From a checkpoint of a small mixture-of-experts model trained on Wikipedia.
Experts: 48 experts in each of 7 layers, 192 SwiGLU neurons an expert, 2 picks a token, a softmax router.
Below are experts of layer 5 (counted from 0) of a mixture-of-experts language model. Rows are named router (the router's row for the expert), gate (a neuron's input weights, with its number), up (a neuron's input weights, with its number), down (a neuron's output weights, with its number) and show model dimensions 0-191. Each number is 128 + 32 x the weight over its row's rms, rounded and kept within 0 to 255. Numbers have three digits each.
Before each expert's rows: a language model's description of what the expert responds to; "comes before" lists some tokens at least twice as common just after its tokens as in all text. This comes from a sample of Wikipedia text that the model never trained on. Tokens count by the router's weight.

# expert 8
It responds to: The preposition in/In/at, plus capitalized or ex-/In- word beginnings such as ex(am), In(oki), In(vestigación), often in tables.
comes before: " the", " a", "change", "clus", " office", " addition"
router:142115098198150083100126108093138144149103138051096142158109138106132145185102129175145167119153154108148156090155153110174187137097162143091097110164123155178088131092175157138153101090141165132124093096095095158099120135093147183140119172142062122082097104159120092105117098178138134157145141157154164165094109119095061095111143169134105073154129160139082108124132168094141096094107094134103129076161128088128161091137138190113117010094075153161109105116176133118130135157113161062162072076131158159124134140091129093107097106139106129085177141113161104084075078105170192135
gate6:084163193122086094096188163150102151114115130124110131201114108108160148211161148122096185133154168147079163140114173100078116115205066129194108144085131091128079150146138121127100106112154161109083148115159147071101123119087124097112099087087085109117111120116182145079129134149096095112192154142182141115128144106102075069162141095116109144170144183085138106141173126145120077142119093121093141128157105100188088140126102129097102143177117057152190120160111115124108121159098157167152139122103089162163091100129140166100180124159100130132133167111082137128152140052191123174
up6:132095116129106129165138094130131131153080096069068124120136079180094137113150101122165101127166124060190166156098110155214107077071126181138143113183106146101138102136150131123144131155159149075170137140113145122070123137142108061136137098113202097148132103106179135126117116117167143093079129176096113125150118130142120189118137114144065159114149096168120103196116129172096098092078106139153103082142136098103148128115248174143099126121109172125106122139132133129129152136141092135126171200141184142122150078098122108206126138136099069093118084140041155136137113168122163152
down6:134139146120116162170145003214179133159158067091112099183132175143139154055137119152097108135133133090164179113167069087146113159068140111156142140150153143121083153070144170126165062144090178086149130086151144156127158116201135136133151089097096127077092151144118136101120094155135133089089113095134125078146130141159140076080144152161145097109085155117143121160165096101100074110109097148135102149149185137158143123144117101093124187105140148125110124122077125134151113149203118112132156126094173099092133102057155126081183145158091171135120142167117182106159128132088121137
gate7:119151109114093171083139139167080128127160144090119147121088111149103142151138140126101090121070149143153142172111197140102108138151069132080118151102084149105136135142147098081165146129135134093185136098144125133150137184186118170130120187157064158159097084132099147157130141104119072103130240201105155165087112077105128154128124115142069146116093183068148064159121165089115166192142115088060090124121149120187210138117129131176145122114156126105130127132144129109149137180089128111134091096090129176114085186084110147070085124166162173111085144116160089124156105153122125156
up7:165086110128174165113154086157079129167131171070136166171096090155039109178105114111099142102120171150164114168076162075128088152135100146116092183125141164137156120091112097161112126124089133078093198105162096095127138154137092145166158145159106210059107151181146139167144129130090096125114164169074115176138077091085071111155094114076125115079071168086112131171141164136206153118119099149133139144136074118114119137139137090182114169146138133187121151103133074122158133139111194124146108096139173131150107169143056090106127146141133122113103136181164095108130109137116140155
down7:133060157160107162062132101165107178169183179148133179159103106135097151111132126161117098146166124136145122103197113097095110154163131129140116127102180153077188145147097118119142147170168118164147102114157124102137100118066194135142100162137150167118169140069156143119146167161187110156139115118045154160091092142133125117138119094042130111118119114142166095183074101072173096119097129127128140089153106154134137100144123085133113138093064127117132136163127122111155056083126207095103063209121077136077094150114167154138139140104174153104077095169154113142095128154112094099
gate8:104150094082119200174158115146151116145078099152213108151147083123069111088084111124135143148113095119053141129104073123128076118087093106152112170103097147082169123198104118102116137161128195134116140142106130145158152116149134095144133117145168147130119110086137125158145130088134126123184149132060052165144157097142150187121107131068137145096038152177130160128116152171107137169144151114139107195101138138102146099140105093139132143113171110163186206152121117088133127119131118151141139097062160199139104129084154126135111197108156118052084139179069115159146108121123110158
up8:151137163090131127106181116094115097110150102102117159050171108144067131117126081105115204129105071123082119153148091175132112143108116184133183170082104108154110116141164129099095145120156136109121147116115101125155117128146097086132147160149085156114161096052169094116169155059126104153150144150095184145156193105134114169126117200183165147179105157179161118157165120111093062111130143124085108104139057112133181148149113070099169110124119146149183158172124157092127092131200162099131115099123154113104103127128116101102141152197116058071147130143111128190121126089191098129
down8:099116130086144051148099127127112123122105143124114158152125128160112103128168161100133121170089127189193131078107156086132132167125103092124124149122134174096117136146093139110133127105138136176079154188106118151145145112114107154137145181096078100140069143229102141095155173218165136141110173105119143135069097110135137121131119129054126181142122116143163104104122134118179163144104054139113162173096107127170105132104136056102117202131123167110116099061137134191135117069127092131095090188182167185111166101104072130097109104068112110177173158111099099099174138135153144147
gate9:128074156091145082109181232106132134122135152190096100151105123176148165136170084143135090142132101124178149130103121106147110114134088174130073151100129115140185102121139109131146173111169111131151175085129120162158096068172111076083120172072070118150111068107155172130124131143152104089111118176069157092130183123144115115125129124124098131165118100110134104131195143156094148133130119146181171087117166130096136166147129151135143183132132157152161139107099158128090104103183103069136122127061075095080096135078116090026184107157138100176090085084116114189139143122149127130
up9:134142084166104198126139076138090149173144112148141147135053100158169051173091153148063159105137153154132086055168097176117147177095135132156163107184167097093117141107116134127128143115100105076110109149152139130107087141140113088124170033185149116152143197119052115135125122126119149155118207080133097135133123168113159112120162163134153114114142124167161114131105222096093127110100136154101123139117101092116112079149142179126121134138108130069120119126150111169132129101152102110120140147218142132159166132153109108129134144089127073144104184187172131136127123094034134102
down9:081110175198155177092133187148134118141173159119122122113138114161144129116132138077177116118158110120147136156131124108140136112149121159075112148143154132172200161125140103145185123142094119139122142096150166178076135121048110103066141145166087144144130154200117121134167180169114140055122124095177129051139120214135153130124122178084142181119116069148080108163138095157084073140103171104156134075095140117119080096135106069127131093106105115150129144128077166105120128118096114117140114057114205087134148124106128111068130193126136124112062069154092144178093133140141114158
gate10:155148138148174117135102100150166123179089103123128146114121150152110159111141051114120139160149121137081139149140147147105188130119050180084175117080193189161083094139164090115104183153149088126165139137123115110096102095171133144122089168137134160160134165052173131139132098135092138132140079040124101081111194170149145157142165107161118136105128107137143121169105133080100146098117076060137115175160107121106083133115084131172142099106075127119151150138084087098150169040108129137098105114133071133183098097100155106187150103146152101170119124130132110140208086131156186157
up10:180159159174088124093123164124107106103117149162140079125112136158104124176099157177098188063096129095154112079104131145153092138105108065144113084094129134205071142129154173087154113092116207073098131132140133140125077142117149111141109115164104161107144109104144100136165179188147135103054105243085172099121108088119155139105100075107107156145130124092143162169124093120108113153172169125100138101114145125127175155146089185118155033162134174115106119116100127181121128148182146134105133167094122102118181110096147140081170100124129123113105104178092153087158171145099158129
down10:118064117156131176112088166221180126082168129128116139137133077099132111174147153157075101090069149099132198113134099166122123089146172134086109090110072117151130128106102130156188139159131134160083157122112144172088130154074126068100110133114107139050110099141111107178160127115125143128109174200094125146115161085112138164107091111134122147203109057132123172068152119132151196129118145165111137143035165132134112119078137116146102168143114159146159072170148150173121121166167104131076119149136167158106159122131191177117147128115111128147091123131144139059074118140126080106
gate11:177137140071145115145181128159142104169115116125077135066157098128106151138140183139133155163091067097077162176167121143160080115150045130158149104097151104135166091174108118161094125124078058139070131137168120104111141077165144111127147098107148136127162118052138132156093116095163142169123172103149107136130201168101116152166128149138158139132119055096094186165121152161165126154131145085131131108091077152150089195137107054125108176086100169117162142140086162131072110081169133132151195101117125080118123134162117099111103126183097128126144170110133195166144185106128090122
up11:117122151142161172087069154117109121091056138158085153086134170078135107147165133140098198198102148128110096145209152122109118153149089117154131130060121102091129128113049108109175172073158131191130127114107074147101151169114082148085129123128176133109093162100139121122182118100174093112133114094131155126128090128165110150153205100178114092162129111092101112095188078092105070048085132093159126131144144170075181116127156218108113180100145163132103122067100117120135152151101101158149118129163143157117120152157133170149112115131139105159132141134117125131151123185075099096
down11:167190183150178129165118131162139126132110135146108141107156137160184134107074106156072142154150186117053181156110092167119137102137098105193141105147060188065150124151146129110126111101047118154125125082157169141123189139186118143113137085167150131066152157084154133153134122118131139112132154098120102086204147171105107098141069109152160125151126068104156114106108086089090101091163131115187103101121135102100110119186173103141087121166092104129075151139096070125142130121100166128093147080125137064143169136168122180152153116138136097161115144141105170140106116082041113161
gate12:124182140129161070102169169157128084108180136166053136143098179116115156090110144095152052128095132098082117124088170088150157150150114142119142111231172118144103127127122169124166110148135142083164155199167151122156083107105167163135125145040125138122122116112124121073095140190148117164127124125147102121142117046111099138128104074084121176093155154214099129074126150170101115075094099129133189081102161167159108098138092101110116107120159169134138085132073115120176142146126144114155124137116139080127107147138105085139164124138152164172120067108178115139115132204105107110
up12:136153105161092207161133079096159187107081076138183130116132116135154091162171122201155206124158137125162112148161091184147136108130126128133137113057064137089170158184125106120087122163138126198108073042081114138112140164158112105083140116197086097112126155130142135139131108114124075108127109156064145141162133156100115093128129158187129062135102120053089135198149127066128139196147121167121098120141117124101130155089130173155176129122116077107126133182179108129135140134103130142100117108110145172112122099098145097130138157140107080097103148164108106149139163057094135121
down12:103121132173130159153151089153133188149093021162166098132141106125138126129154142144170111135122135152123142141162086096161143129127176138129150172124119218144164194148134087132101147159196171149113112095095118131052134101155129114132128108148093140092124136093128092094164130176125131115087096093067066120144119105147118117128140079153138063132107145119124185117153090060132123179146123144158134115093068160067184113086109160124160131103101116154096131137147121079146132211112067146141117169078121160116057153128191177132144065133127060117145094169103117118181140088153100153
gate13:122143164114126132095101111121089220115185159152118088159197126131159104066105178108172160073139156070012135116088083166134156149137097160157161133124121106106159100142107161123135148127131146128192157131140119107124091072096138087093131151073192085106126123111094167080135107125134133107115128113100097162140155110154184141117137118111071147091123215104161156118118116124125120109127154149113128163113112135153063126122108132101124155121110102140108126143135213113158129144104162145088155117103129130172142098131147157088178174132134134127170149148124069204049196139054088102
up13:078209128172194153112130105086146140106174128119119142127140115122169082104157069095135167169119124076060109146120147129114147082104144064135123097189072171166144176196097184095109088202136090144145060126145113127143128144189134101118156111123117186139161106163082101175102053111148131127069042116135135141113161124084101153152135126141160172092123063059115102174173097137117132122133109119109155182082099124145148092093146122123151163154097084144150115159148136138194135161151109095128145073119123110101167109114125121120152125131088141119142179083114185149158148144123144106
down13:163125148160172107155118105099131169179177142188134126028131124153137153110170155115164142092152115115095140160170142115110159116088084127156124131106067146077121153035114127147107110114103148093090129126080159105140170104119181095084130124131141128120107150116105120135121157121112201115139106164100134086145046113128109130147113094112080124077113143174166179204168099149103094101148123136115162167146099181094110082202128085066135108122119136156153114095110129148133123152112130120078094164106114169182139117160177128090195076156176134175101089170191139102139153084080179123
gate14:104130085101171110106164133154161166098113110132158146094184097199164127131108134146120132137116038066142100122063109156143084124092121186145092169154136133188109084169130162123082116101152203121151162188106152122078166139084084107111102114052128072129141141148177123128144110103083124164150151154162101132151192093199121119167115138172149107143097139085155120167117124080130106095139175152129052110115154089117220151092094120124131126133136102185146125126129101151120099119107143148155090135081135130124168200152084123161119123128119104158044115174144106100108148151150127082
up14:112108137103164114145161140075176090114119079106141075133089121117120108130143144079136067100143081112112099105115101164106164128114157156111126159211121213140153126153145131134128165167100091100192059121151116160067188125146084147146147116111121082098102097104117139138165145201109089146139096187136169161102196118155069124168135189135138155157107128117187066109062138129089133145092105156114120094119121081148194120099107106164135124157125128158148096095140112175113126147121107132108121127126173178167111164103155139168106108112112102168152046128133069127114174195174117062
down14:121139109206160174148122114124076127166072128134127162138108068126174178170161146155129147115148163149134160122139142131125097125110101117146120119118068152182087123160155097099110044113136077124134146152145146178050181121120106133128125124095114136129119107084120163138173139135167167128129140112162084071087167085150106112111081113132161187136095138146141101054174132116082115121117140108076103171038154154164166186064117166133096156112116062115134168109188110169105143126130129141101110154094095148110075131136149091142133095186196151165106129133079121063167106158188132081
gate15:135108113062111153151129165088104131128139163217077186086114141170103118136152165151083141124107085109140164098169172101136105149113143167179117110100103134114158105136170104126136157137108092114104146159126114086115081087119094142118152160129121095153167137116152162155106159139160102111103160141122175146171143079105146150122115068098170155131091171223130083073122112110150092123079134145087141130054161112095124166048127131134113171151159158103153124114165061101168123157164153120089197123139123161082114148127118147068103085195173103067142100155111145103091114129038131179
up15:129140173153147104139113124154171075054121094118127081155107140082131147189126057110166092113137118137114074158095101180149137113089135053082136083142157148185134134161101134137122099104158142154161113083176133129164170172150155094113100131128124165128082178141049065145115095172145161114167072178161096107058155127142121095123125115175084151134185132074127164109143150155120177119158141132162080087222106150156105101177134133123215122126143121153074161125099130127086139124135095125195097115160118091110129084151156134152131161111080106186106126102109108126133140134174105097
down15:133133162142196124071134161112156122131106119076101117145126162131102189139084114178160080128116140106141106083092129145148087000136135134120144106137159086129113134149149096085154111110133063158148141090128131099104132123125168098117167105083085129117217153149105092119160104120128145123167172166046164176118129098118175092099210196146202117123177131088100191163147114125153120080152106110105128134148159117117126097127082172145152094146119148150128077151118090171064142109122113103128133120156131093122149096122115198140133100116162097118089146129173182157105175129079176125
gate16:168067232084115098132110178093116149112087112160107106186147118103115112118141129109184156115113182103119135139117083114170169130156118197141101135078203163113201126151205092116085153125131106093075146118156117196099156082101101126128162107131132126093150063119148100123142153141138076101127165134141114186105131145091096118141189131144104130147151123123152157067090139143170089076136126145094162153165153134081159125122127153097077144082134117098135153131108157099169113179060112105159160084138151168128112147106154127089094107093154095099082121169097152076054162145152096104
up16:140184126145134142035160153186122141111172121092159093172056197080141154130125138088113084130092131117084133154168154117129155130195080104127078106119166192142176163161120147124109179081128083144138131144087181133098122160074136148088087069117116175130129177102115115118094131119155127125169158117141095197092137115164144123173128097124122141096139094131139087139140128172179091085099112124172110100154125047153117126083103104165153138074129138137050186149110124193146128152075151095132141122117133115145109108102061134151130170150149128147136199138157094106082095103091171098
down16:137182138089119100120196176149171229157078140133115135130114174107174112118154102128102173107146134173165082084142137141093117172147134133124131121146139129079081131145090151148109136125159124169074098145165115154077126151085113150061134084144111096122129151107133140136119172130074147135093111121125074132125157140156115037075182072144086163170174136102157120161123111179170143032137130086106155165134121095135123069102179208119128105155121112131072099095155158134168091133178114088147115158173040146111130142096149109164096113108088124138098116174140165116104178125129125106